{"n_experts": 16, "d_expert": 448, "activation": "clamped_swiglu", "routed_scale": 4.0, "router_z_loss": 0.001, "norm": "rmsnorm", "norm_eps": 1e-05, "train_tokens": 396500000}
Below are experts of layer 2 (counted from 0) of a mixture-of-experts language model. Rows are named router (the router's row for the expert), gate (a neuron's input weights, with its number), up (a neuron's input weights, with its number), down (a neuron's output weights, with its number) and show model dimensions 112-223. Each number is 128 + 32 x the weight over its row's rms, rounded and kept within 0 to 255. Numbers have three digits each.
After each expert's rows: "mostly gets" lists some tokens that are sent to it at least half of the time; "gets" lists some tokens that make up at least twice as much of what it gets as of all text. This comes from a sample of Wikipedia text that the model never trained on. Tokens count by the router's weight.

# expert 7
router:143106144082119102172182103079112166121149133073148116149141205118175193159135079096024066104159060143098134077089102174095148156138141146111164143183157152162176105145144077160151147102110045082107127161118070112093122154167149080146155147157103161148166141131150144126172109136133249123164124151104148149130125176038137170135106106090
gate0:152122056093084160197114129169145122164132096116129117181120176138124150126143149170135122161113134130106161126113158069180154140166078071189179064152113074146143110063131196098098137105066118106144109109114121168083151153091185119150161123188148153079143159119112156101097099205142119186129128141120063076174110164125113102046077106119
up0:151111142106121166114116129098157112169133094095142086136057162074100088128147157150143080139130122132135190099157139131128125128109136120141149072174102084188118134140106165047133138059075126147126089114117054124168170162121131132113065160179183163202091126085130149073068160109154167103108128079105114212186117118090165109099131162101
down0:115113172112138128111156131139128143104036105110117163115111106103172080128129090108123093118107175078135109105128142123154123084124163123181131078171111180177102177141168139148121172119108142131129117118144122079176098142113101137081100148100127086126106172107109132131129162146166124092139104141126141112117122136179112108112100145127
mostly gets: " South", " North", " Z", " International", " ·", " Central"
gets: "4", "3", " on", "2", " as", "8"

# expert 6
router:157166169170173142165119135085116128120145094110118133132184124133173137179103111145092075159157101120107137107127119158118177135120145146180092113162083153127180142145162099140105209161113129096129131166120112141185110058126193098157168168153044131137146116111144163145183101149130198152158098158110173114143152118069157149092160122139
gate3:105172094156142158103163078060172099175172135160139097108120121129125185134147135205156090052209124102136099170070105199189101187121162182099135103104104134165121115148101127096126162182152128176087112176162098063175151112160137148092098078154104175114131113120140153121145122145131137150137110115119109114094139146097144177128104132144
up3:100136132143102098147104108118204115165160123141117112130136083112178147144139141213153092075193132088122113110125107229150128153092148163153138139143149115179125107140143135127140137135150084188071115160156081132110101119178179167113125100113156204151111108105129131120161132131117131118141119120135070115115159164100122139154107101172
down3:125089143109096120162097118158141149139181081156117141137105155194095081104103153137101180104138137194090107090148088181059146083119073113079110210145150138128157012086093097166178110109124148157051164130115080166105123134098122113117108158124128128134130178112119088139128141142078114072070108132111113118159166115134173149107156083166
mostly gets: " being", " received", " JPL", " Mar", " using", " became"
gets: "-", " (", " to", " that", " and", " of"

# expert 14
router:135158171127131130194102080098076190138156125130132098167137238141177181153152102111092020100141094144119062092072123107136222158113129135153170151176115124111170157131143122133115179155173113098131070164099121136138084163117160204149073178174054123095203144177165141140195118093152186158168084119174097159124142171071156152157133124162
gate3:124112111097127132165163044109167125110108190125160158103092122068122155107140140134110088212119149133109118128123196136180133091136128113130091161114088137156160110060131120096110104153164130141162072102131120118187163148137106122160193143156161104143131132085176155138113141120064176110128053171111073094158182114112107182148150151179
up3:159108149139156092175136121116135103093116108155135078110139122075126139156127114111153127135109164172135108153183130174158084107110146159069083159103051099164115105120129106140134118129152137163156134105123133101116113127115118165119126128077161138114185106133091115102145118098152180104153129127162108106130166124113139135125091131176
down3:111112117142126157114145167160127141100188084170122119174134130104093174153116134080164063128066151104104129131155167093137159177163070175097134103067139131133110127147121076053093159173214184133134165171122129151160057140034073131097101140156115143162156117140085132148146155102130128136186055134106110106158145142087113124138130130111
mostly gets: " Al", " another", "ra", "born", "sh", " re"
gets: " ", " and", "'", "\"", " her", " had"

# expert 5
router:120120094088071079143098210110138132130088137146107142155139135132107171094124145165171139143087172101139137132222122140111147089145145128099102122099149101154128180141160143093120175065119098168122125151125138076032169100181091143099159149134146123117111179133093140169196145187148236115078055149112167127139119083160133132125094150148
gate0:072111144101098141122112146149072088087060105088146110096128135129159091114089168142091159151123147091120131130114124116153149164151172170056158048085132130110136108132167104126077108164125119093106134101106179114115165178143133136143102129111105125064170092089125067099159082138070087131131133061129134085094162177136090155167125151167
up0:084123136113093113117162135169121087117079133085195081097126144134138050105145165176128128114191142062112103166096107127181164104166133158061059091075129111122144112135206108131116098147101115059133141081098155178107116138125146149165135088114101171088169128121121117094155114122069108076120116126130137163121124117104107120154107165165
down0:111151095124138199084121143131083121156142133196133106129119114155116147158123070086052095158142143184071189104155153126131159106110162126115122175135121113138126140102077098154156116113160176182115089157096122141154110109210138060110130109168125111077089152089136172157163131054142145180090166114136097073223139074129140133084129079130
mostly gets: " based", "ley", " Born", " Street", "ant", " First"
gets: "|", "-", " was", " is", "9", " United"

# expert 12
router:138130162125148133159098063097099173144125101096140132130158156145158199165176091131134077161142055133103128145116108164129177125079130122128129134160097175177176111169115086208116173168137113119125123119123103134091115097163167149126148180131030159134195131085125126126149120162095180114144046141138154142132143154059107173128144100096
gate0:134160107052179163154140218080108192119181156117155168098133133126075089125119129083171086130134121129138127125099154057143105112098132143119157143131106124168098148206142162170125094162143113150146161190107123106118116145166087153116157150123082150136126143138104149094085133141122126151105103119145172168120091111182132096106145134145
up0:141139102055156209155117154115083164122167120144130132112111175124065112126094109070172075117102057136193108097073130100139130114130128159138148154144138165134107162196100119165092157189175140136144168147162120092104107139160139111107133120150110173098152136121142185131104103169122132201115168071140111086129058134141117125104166140145
down0:167140135152139124152149114194149085156139072133097165097094102140100141149085131188111171135124118141093100164104122142062111093167147125112126117093131113143176132113153150159067109140090117181146133102126132168177146167126090087116060107153127129119129137084123141143129136154160054125182147082158125176184125165085117076155152145097
mostly gets: " third", " l", " Th", "|---|---|---|", " continued", " late"
gets: " ", " the", " their", " an", " later", " October"

# expert 3
router:112167190133137103182103136109128170134138106076149147140117164127168194126162060136130115156158065102115121136111125146124195110063115147125118135201093136145126095155170122159129142108157058148132110129133125141070101071167193162147152156124039128140169182141160157113127127116102165114149101109170127114122133139132091143128148121111
gate0:179083138118010058111165106102185105095168116095066196118157212085160131105182183125103144185106096067117123099084110124083120106059169183149140122131063076128090087105134149125108113141124104115128146094107087207110111137140130134160096107154113138172115139147073133141124155142126201116116158091152181091084151109103161139148138116144
up0:147141080135073053118145173093134143093138106082087158094155195099192143098156163131106104192178103128134161138119105161099115051077148168125105128100174126140172124085132142127140151127120117180132157087114074115186106119168183113110130140174104111173126099152087111141117149142104149132100105128165122068161120107114120108129174146112
down0:123112160154145127208151161073163102133108198109188176131143076106068139146190114129170127135127120126091090142132101195183041120116156090099143138129140129113173148082167128133112107084112085136134115158174178155170077082115082155126143099132122158133148132176071146102083220123134128121182138111174167131094145119075122140169119080120
mostly gets: " more", " following", " County", " very", "idae", " those"
gets: "2", "|", "1", "7", "5", "9"

# expert 15
router:122170135139152100131141153124086155132106150065128175144060175125095214124124129103129112147119136114100096157128147158125121172144148135167098119137099189139180156134089142167147151104159160157132121100109140156066077096113152178161106168163090126117122134117174174108123125132136220121141122161085180084159128177040144172127141114099
gate0:154172093090159142179095119149124111087130149118176082107130168145101140133116120170115126154138132083121094130103114084118132148180092157125105129100099140147130126075125127141141148101134114140105130144059151119099155112129160159184133157135136115126087178162099143152135174151156128118146117113135147121112122129125100157133105128095
up0:135157072122131146137102152183113061119137112120179087137154107159093144132160102171138136134075097103089124112103073172109136113157107175132087125166121144140105131106151112152157140111105121153117135100067182098110145122111141135149145104088146094126115175142078082191150182113173111166167107192162179126184098146126074108095112079071
down0:126126106100162153136109102079178069116102121126117145085138067099179129099125122122128209079086190125134160084188054155106144109109185115071104148156111172078144148141145135070095153130165076149112092151109115146085072073113095107129164097145192125109142096123139119073155090104069167127165132122116150135100105149150197068111138123103
mostly gets: " \"", " May", " President", "able", "q", "er"
gets: " \"", "2", "0", " to", "7", " ("

# expert 11
router:122111150154104141189144111096152178151167131087138141163144194127125153167166111162116087143145038091078133117110096187105183185083137141150174138165120136148162107131129094160104171163129144122145145118129106100120139112195178120154154186170062143149147184110162165139167120137088195113165061163119131119151142132113075155132123105099
gate3:107087145115101127144123141131134134123136100144067125172090091116178140181123215108112123131088112117136126060197192093138181133123084174114125091144115116117098108147184182148131188114144112121080140139117165136202122098065170144158132129088138090136133130137114185124078132170076144123185145133123139096148111098158075124109121134164
up3:098142166084109144159116172130155141158125128174064112131136058128146189162158158113128133130104105125103084097151163068138108107153116140129108049109130092064109091113181181174092148094153121111086096129105190138161140075063123117125116142088098111088136194158092215122090128143114148109154130107121150113114140088151105086124128162169
down3:134149141137168136130164154190085081104153152144137112164112119145131139030117063115078135186089183122132103129115106106152090079166129114102164137084145155125116118119134127088118145142120168131162183127152080156090120118138145147154123106172084119096093138141081126108131069175133109090133131121128098172121134190110150082151098145155
mostly gets: " it", " It", " this", " they", " N", " September"
gets: " it", " It", " this", " they", " This", " N"

# expert 1
router:153153184117162141168124092094124115088158127127144127146115216124096224113130076128087127103132126159115090125081108149136153115119104097156109159187109131095121091115095100211127149137149102121105144086104084088055167107176159174139111133128091102148182159100086106106151121158136165062142052166124135147129206130047117155106148120092
gate3:099161082136162098124105087168164179108141150111159144204099167135173109118149103124108143127148093155062176125123025181122116104152171083091095111153103177108113142177034120130160111095152141134145125120136120140122121106154143172157157160073129138126168112108107103095153073152120158098073165135161087118135085182134070098113154168125
up3:172140120093145122085099112121168175131107099114158112185116170141124105146129127106106107127137092139089124142178034132109174068105132159120037107134142149114125103152121166135175125097133143132130118155139135163159153102131154100137122117074168062118161151120082158136156137154097154049098118119166107120161126118161111146082182146093
down3:124134143137122122134105129142097071103155125209120157081107130113110129138149135095086113140117157105139093125155151076109111113111180078084120156144040095107151059094138131114160147108077135107175095134150169114090108180111051141118095100157059115147162154118065188106112182083140120122127120113100111141175139113166199114121084111168
mostly gets: " P", " St", " S", " V", " France", " B"
gets: "6", "8", "9", "7", " P", " B"

# expert 4
router:148091112178177137156101085126128104113134181157147132119151194122166179109177097118088111160122113147129151126077140143131123172125108117174128135138069145153149115157176112120182219156130118055141125108164147109147104105202108169145162100133103104109114141106106111079112110174128232140096118161120112156175130169066128128086166122088
gate3:138182120088102136115052124138072197118156133151138059208122203102142091142116143169131156152137146176152171139122147127144144099102173156164163084202187162080143178159104154057103140126149083123149192171140146134102120153150140083167128086097105123175132118081140161119128187091111092110099158175159102093133094114097138147179160118134
up3:137132129063079140103077118112107179118156113108094077178100130097156095145111072168158150138107155229155146098118124187157074105120139108182132106151168134098140099171169131084108158160190092081123126141139121110148169114137154129179153113108091113166088090086114134148085164123136097081117116149099108127110125114126153122138154102134
down3:189162102168124131131162096161113088116103183148169197093133113152109170108175145133119109128130083167110153185121127123135123097139121163125117126109084081184096130119154100119128126113147081071128038115119107134144113087095095155137178139183183090119145101163092142145104133092137078124155136131117136159048147095119137089124139109146
mostly gets: " who", " three", " all", " four", " most", " several"
gets: " |", " were", "0", " are", " who", " was"

# expert 13
router:115155117123106142155098102051129112159132063075119149163150169120141180126186103142112119134171030139098132178064131179094165120103125156148130113144092174174151108198150124110080162139147107129143097134098148123153091075191148126189137149157028140163177168141133180118122139153108198163147110140122138118163123137118128155158125071104
gate3:115101181092152120140100154118110113155126158102128079131126139146100170151168139110103185083121110065140151127111113083207164122107156143104111147140102129107071115158138123169129154161089175118111136108143123099153091110160126122127114124138053070115112073203110150132132120150157120134111146129159135096128112155131176146143161101133
up3:135110140135160125122136134163082156119135082100143118066106144112134179112195170111142255088114120139100191194128156151125139129148194142127145083171165143125149181138114113108090149138124101106120148057171154165123141114147116159096135159157071134047096101197113116122098112079187094136172072145137083066098156166129148158104161151117
down3:149091167153157169087118157221171157156115145151176146160123192060103119080134154157169125090089175125166058143155122162163134072081112131194147152126097160146189116121151131100214103118157113098080124088097074112112127125109078207150097125103101172102132116127128107148173128127163074132148108077129152109107145127103115091118104165109
mostly gets: ".", " first", "\".", " ==", ".\"", " ."
gets: ".", "\n", ").", " first", "\".", ".\""

# expert 9
router:120131150137129147167157086064153159141134130089126148139142194146167200156165056149111122136169059095114141163093090163129202143104144176163157083181120142144160125176161128146118156134157119113148116111127090115127131109200218095148149181147023149131167154128118158121111077113074208155130060173133127104136143153093103130142135095132
gate0:156143106125055147165137101148130169105112158128120148085130061088088137151145143097097105156144148157153160111047173086188115128095114110149121131147206098167094093118050080102135104080178122155168137152142122167123135076099119152152099115165141111103172114139179149136068110143079114132183151100072117103150132147149113132132130066123
up0:136154122122060103158115118159131117163103114111096120110143152100097135139143121072176131124135109149133164134090122129180139149154125085145092101094170095165097139132104113128154107095152176125160128171091106157161118090104151145126086117152147119113127092170167157155114094121108118103152137121129107120155134165160117173146129107069
down0:096113080137113105096111183135164136104113138147099124159201180193118138091107113166124152095096159176181140131156095084199122110120132130113098122100071112172132071109137149085140124178163121200150153111127129139098136142136137102097119106151170120099080101127074094100117137117104107139108087109153105074049098102104103137092088176104
mostly gets: " The", "The", "s", " its", "S", " John"
gets: "s", " the", " The", "The", " his", " its"